{"num_hidden_layers": 14, "hidden_size": 448, "n_experts": 128, "experts_per_token": 6, "d_expert": 32, "d_shared_expert": 64, "hidden_act": "swiglu", "moe_layers": [0, 1, 2, 3, 4, 5, 6, 7, 8, 9, 10, 11, 12, 13], "router_score": "softmax", "normalize_top_k": false, "routed_scale": 4.62, "balance_loss": 0.000627, "balance_bias": true, "router_logit_norm": 1.5, "init_std_router": 0.00929, "lr_router": 0.00116, "num_attention_heads": 14, "num_key_value_heads": 7, "head_dim": 32, "vocab_size": 32768, "norm": "rmsnorm", "norm_place": "pre", "norm_eps": 1e-05, "positions": "rope", "rope_theta": 2580.0, "rope_fraction": 1.0, "qk_norm": false, "attn_scale": 0.177, "tie_word_embeddings": true, "parallel_block": false, "init": "normal", "init_std_qkv": 0.0238, "init_std_o": 0.0238, "init_std_up": 0.0238, "init_std_down": 0.0238, "optimizer": "adamw", "learning_rate": 0.000749, "beta1": 0.9, "beta2": 0.98, "weight_decay": 0.53, "lr_head": 0.00597, "max_grad_norm": 1.0, "warmup_steps": 496, "schedule": "cos", "final_lr_fraction": 0.03, "batch_tokens": [65536, 131072], "max_seq_len": 1024, "doc_mask": true, "train_tokens": 512100000, "max_steps": 5522, "dataset": "wikipedia_en"}
Below are experts of layer 11 (counted from 0) of a mixture-of-experts language model. Rows are named router (the router's row for the expert) and show model dimensions 352-383. Each number is 500 + 50 x the weight over its row's rms, rounded and kept within 0 to 999. Numbers have three digits each.
After each expert's rows: "gets" lists some tokens that make up at least twice as much of what it gets as of all text. This comes from a sample of Wikipedia text that the model never trained on. Tokens count by the router's weight.

# expert 74
router:586566472499418591488451519413568443383562448498424398486553420459576592505531483536498519538467
gets: " that", " which", " it", " It", " has", " is"

# expert 78
router:351544493450497497533452495535536443569487511526478509593531513500555426465516502515546513495481
gets: "\"", ")", " Award", " League", " series", " Championship"

# expert 15
router:570425514539444443494445496461479440439481483560504461463452583511526518473539522522468506539553
gets: " 0", " 6", " 5", " 1", " 10", " 7"

# expert 77
router:488459488550542580496500567584459438556544583489457575545469435361534496450614447500587555455477
gets: " |", ";", "}", " Website:", ")", "ing"

# expert 2
router:551477560494477512556527468530502500420518571532560530558545539507486577415414488478418401502437
gets: " in", " of", " at", " New", " North", " South"

# expert 53
router:514552486535462423532545591587429514443505467460452469480487416453571491505465535508405516466454
gets: ",", "s,", "e,", "),", "ed,", "\","

# expert 122
router:589557475538499547519506486439521482501463658452553575382526480465435533560462510478469522421520
gets: "|", " |", "-", " \"Episode", " Episode", "==="

# expert 4
router:551410508534519497565517463449505469457614506498469400454470491524500569526465465568432450539462
gets: " of", " in", " for", " by", " on", " from"

# expert 49
router:553420513583595556459478522476502374454474445470411469572464567559440475501511391501509575547544
gets: " were", " was", " for", " is", " are", " be"

# expert 96
router:534519426466458596475461516473527489568567503466460509533555454485540486406527474497527603552557
gets: " there", " There", " it", " It", " can", " which"

# expert 115
router:486574547527438493527556466464579436554489494582525447471555513527484414452393450496635545393569
gets: " the", " The", " his", " this", "'s", "The"

# expert 38
router:538509514588533500406521542541447544503506514513464527474442520422490556548520533509477613431504
gets: ";", ");", " —;", " 0;", " –;", " 1;"

# expert 48
router:495380492509525437487524502531520495480546557473495468458469583492506506443543533496420491509433
gets: " United", " the", " New", " Major", " American", " Black"

# expert 84
router:551504509469491504428494423488494554473424522409498522499495527600474545591583541461524468520485
gets: "S", "M", "P", "C", "B", "L"

# expert 66
router:531546444561460538525487476553428383563509531481434575461598476432536437462605535569490525552569
gets: " |", " place,", " Species:", "|", " information", " classification"

# expert 64
router:574443491507520487487570486528475479508505517534478520465462542474471484567506555526520448489517
gets: " |", " ·", ".1", ".0", ".9", ".6"

# expert 76
router:438539415536479544518488471546431457537566512506483537532512473441542410471444477488458475516491
gets: " Act", " ", " Party", " Year", " List", " Court"

# expert 67
router:521474486523478469559506469495450428468469512515497515462389575425505509559593571470476510499499
gets: " |", "\n", "-", "|", " Coordinates:", "°"

# expert 75
router:433489590498529509429508482460499493511538488554568475483446457527512455505468479464511518473503
gets: " He", " he", " She", " she", "us", "i"

# expert 26
router:528517475435497545518474513513517483550434578545536587485540467416494521431558459542477495461563
gets: "\n", "_{", "18", " Sheet", "===", "12"

# expert 51
router:453504569477385540613408516406547403454496452491474453533475532536529473495542486435506477517552
gets: " was", " he", " had", " is", " has", " be"

# expert 8
router:513545538472499471442437513520486431492484512572502498505504532538496491464476509534533546437587
gets: " the", " his", "'s", " her", " their", " its"

# expert 92
router:510580509477527402478446482545544429511540473526464533496438513465468583564421491523572504438470
gets: " |", " –", ";", " /", " -", ":"

# expert 117
router:590549554467519500567460559478510502368553457528441470533423457517571516480535526521484479437447
gets: " and", " but", " or", " &", ";", " while"

# expert 10
router:562422561518513482470513467485457475482541529613464468416462522469480484538580520445495478571506
gets: " |", ";", "-", " You", " information", ":"

# expert 29
router:515507478466494487493510492517574404537513507549455576456478498469547550430501526488519490520497
gets: " |", ";", "\n ", " 0;", " –;", "\n   "

# expert 127
router:560582514533497447563581580531519546428550561520438533424517514491512621521532461447483490431516
gets: " and", "-", " /", ",", ";", " 2002"

# expert 60
router:483510498402443408452520426464552580470446553487586517468487487516475508635555483477535532522533
gets: " A", " D", " M", " B", " L", " S"

# expert 1
router:410618508497519454541548514471560457524486536610565439498544549485453434473475547526546544410549
gets: " the", " his", " a", "'s", " their", " her"

# expert 28
router:546478490531433528495512461501420556478487474491465523518572521494479549496501543458500514637551
gets: "t", "at", "it", "s", "et", "art"

# expert 88
router:596471470501468530410512543462462491420530541443461423550526534514495558459543422503565495538494
gets: " In", " in", " at", " of", "In", " from"

# expert 69
router:611492557450534466536483615550517489438494472426461420456395451483538512401451526598498541412531
gets: " such", " known", " and", " as", ",", " including"

# expert 68
router:546557456489561521556559473442463490523452547608483578504495429532471516557543494508506560631431
gets: " |", ":", "|", "″N", " (age", " (aged"

# expert 47
router:413589500525526468515466578517502543488486466409472465579507508404550577449539507460572598440542
gets: ")", "\"", "3)", "}", "8)", "2)"

# expert 89
router:517555429427548509492477450417511524418490501481442426463438601517526581513512436541571448542525
gets: " in", " on", " for", " with", " at", " In"

# expert 20
router:672474512542495504454521510490481487429542439512418429395412398495598475505406496528460473477460
gets: " of", " and", "ing", "s,", " with", ","

# expert 85
router:556508487530532538434527468477471483474449544425413521519459547480496504520560516440520450547595
gets: " |", " –", " —", " -", " on", " —;"

# expert 6
router:436363510554458499505517561431512476536474461510541595482516568462460474453496593440543548490583
gets: "al", "i", "o", "a", "ra", "ar"

# expert 11
router:516564528536472557538466529561550431527519533470560586487458512428486550529619435559583513543420
gets: "\n", " by", " Ref.", " '", "Mc", "|---|---|---|---"

# expert 63
router:466446444507544533434595538546468619521405532368405524579521445550510507498543516531545527496525
gets: " s", " c", " m", " h", " t", " p"

# expert 18
router:542459534535434580556590493581516552579471484535468627490551551517492425514513625450509604475523
gets: "a", "i", "in", "e", "o", "ra"

# expert 72
router:577519394552471520505546450545470406555444384525535500483473535559513495546523530530481535533536
gets: "\n", " =", " ==", "==", "===", " ==="

# expert 120
router:548519417500437443609500556509469417475474490480567523523574589532396617426488510502490408455425
gets: " in", "|", " In", "\n", "In", "–19"

# expert 98
router:572509513563574428531458532485395352429534512442427433431439513500516540475457507463517502567482
gets: " was", " is", " and", " been", " who", " were"

# expert 103
router:570500594532501529585508438459513513490535541584483518484484479499543419465481512515425527524490
gets: " de", " Al", " San", " El", " La", " Le"

# expert 46
router:419482556499495487500497496477515554471562556581610553484480535500550549580480493470566418544489
gets: "z", "y", "j", "h", "os", "is"

# expert 80
router:460561507472516529550553510495495460516470493563548460448485514509541472471473517508545609472504
gets: " his", " the", " their", " a", " her", " its"

# expert 81
router:435451477466562531480565485517468510566513488519518516492430568535512562493549476509492469604519
gets: " |", " /", " 0;", " 0", "|", " 1;"

# expert 25
router:449530408533483448491573533496537401543563464536508492463492480560459541445398513455568591408514
gets: " the", " The", "The", "'s", " his", " \"The"

# expert 19
router:520543549439509506477514449437448559421428474452505480459525434543473597584571411446536510543473
gets: " F", " (", " St", " B", " f", " N"

# expert 125
router:439528529500473479465522453584466424551474450517477573464492530494523512492499557473547571479547
gets: " ·", " JPL", " ", ";", " —", ")"

# expert 126
router:528500548434582485430465548517493402427443520487532576547373535407476458471570553495504476414531
gets: "\n", "==", "====", "===", " ====", " ==="

# expert 70
router:503516440549493458501490471473514335528475498482423474426459569533553468485539538486495469562501
gets: " |", " ", "==See", " information", "\n ", " Died:"

# expert 91
router:384644537482455477589479523527523383570531455605471438513477634460472480394456513558529441410498
gets: " the", " end", " age", " north", " south", " its"

# expert 35
router:457418485503417505517516420494537569501456371540655559535430495471492506491457505469621475605472
gets: " K", " S", " B", " M", " H", " R"

# expert 83
router:479624464478445522409465420413581391588528456533472478441509547510535529447480489464503555470479
gets: " The", " the", "The", " This", "'s", " It"

# expert 21
router:567553491433518517458476446515477523516476432480465534551501451480540450490511467559591539458556
gets: " \"", "_{", "\\", " ", "_", "("

# expert 110
router:575564595513467494425574466554412428469429589508479537504466473461444475504539529536440441572468
gets: " |", "-", "|", "=", " by:", ";"

# expert 54
router:507445533442593443444545586549450557499541618444493462510540494431430451539415396557357477520468
gets: " of", " National", " Air", " World", " Royal", " International"

# expert 57
router:458552480529528434469416475511534422515475425463488470535462476551485482453492427534524599520570
gets: " ", " Bronze", " medal", " Win", " Silver", " Gold"

# expert 94
router:573505467588510416442459471502425419453486529481444453460455543483544462476504498507510517570471
gets: "|", "-", " Nominated", " Won", " Preceded", " See"

# expert 30
router:552478481501446458524541472496442492466522466438443477444562602496502512532536476500492460634555
gets: " was", " during", " pl", " is", " sp", " sl"

# expert 99
router:543570449506497508442578475496496508440504507538544568551505574531439493512535532455531497522609
gets: " ", ".", ").", "1.", "s.", "3."

# expert 14
router:508602502441593517497451494484403452525507447431549462525467540504494448512486572488392538549486
gets: " was", " as", " member", " part", " is", " who"

# expert 73
router:587496502436595411570452571532483465441487521466485483446495448514469582412445454512457448433471
gets: " in", ",", " of", " United", "a,", " Country:"

# expert 33
router:574520433484551482479617517448421545456512440464557480505487496612484440502438421503506533512548
gets: " a", " an", " A", "A", " small", " large"

# expert 86
router:522507497589474482410493525510432421450392578472489518566361398465465505561473465464437479460501
gets: "-", " •", " Total", "=", "Personal", " Kingdom:"

# expert 12
router:377542543463539493532566474437467479449567483510513585534517440503477508467450537593440405473535
gets: " May", " September", " October", " June", " November", " July"

# expert 5
router:539522494584435515448481459495428483489485445520446444465557528470530560561533501475520510568535
gets: " in", " In", "In", " with", "\n", "es"

# expert 61
router:501390592578473478482507556448524465500476521500545479560549514527409518547499479495536438502559
gets: "w", "v", "k", "ov", "h", "b"

# expert 17
router:513540499511482519485487495485601351471528494435537597409403451478399453471570499443606523501475
gets: "\n", "\n ", ").", "\n   ", "\n\n", " Nigeria."

# expert 40
router:577570486467467436408522496529469495434495573389476591517525437422506536492523445543486528538461
gets: ".", "s.", ":", ").", "ed.", "a."

# expert 105
router:483466421566471509510464459522493539464486537444515538554526545473537530540551474507539439448573
gets: " 0", " 1", " 2", " 3", " 4", " 6"

# expert 121
router:467537401497433475479507535482522411555641432513469488503496454474482434494492503514524589427489
gets: " one", " some", " each", " all", " this", " two"

# expert 107
router:563491482510495433557514583456456387454462553559500459460535563507448609421489501553468395455470
gets: "|", "\n", "-", " in", " |", " In"

# expert 44
router:505480511516492542495513476449528456417557409466418417562432506540517620525475461497514439533526
gets: " of", " on", " with", " as", " by", " for"

# expert 52
router:447509443451418460513499414423452591426378516482529466511412466501463528557518562469505514536567
gets: " |", " ", " W", " L", " T", " –"

# expert 24
router:561407481503462559518503526416485497425549509464475451489548488592597583493528518349557475513471
gets: " to", " To", " can", " would", " for", " at"

# expert 36
router:483510502496507477427518523511471518534395440458479488566554516482503462477586405485509521556476
gets: " m", " km", " mi", " ft", " cm", " in)"

# expert 101
router:548372458588558532476469527496544451440524467525445453513562513577544523499495445547500500523422
gets: " of", " in", " on", " for", " by", " from"

# expert 90
router:514494508497546509541589511542529423422518529476558458486482447527489524520524460564556484421455
gets: " of", " by", ".", " that", "-", " with"

# expert 37
router:598526460490560422498486590481511436471540461403494507459463469555420448487453477496500547478484
gets: " the", " is", " was", " a", " an", " most"

# expert 13
router:618473478514544483470524497472487430442504514542554477467470501416537518535585492548485434535479
gets: "\n", "==", "===", "====", ".\"", " =="

# expert 95
router:580580502545499402470523505462436432470525551556570499450518472494455523581539517449426441503452
gets: " and", "-", " |", "|", " &", "="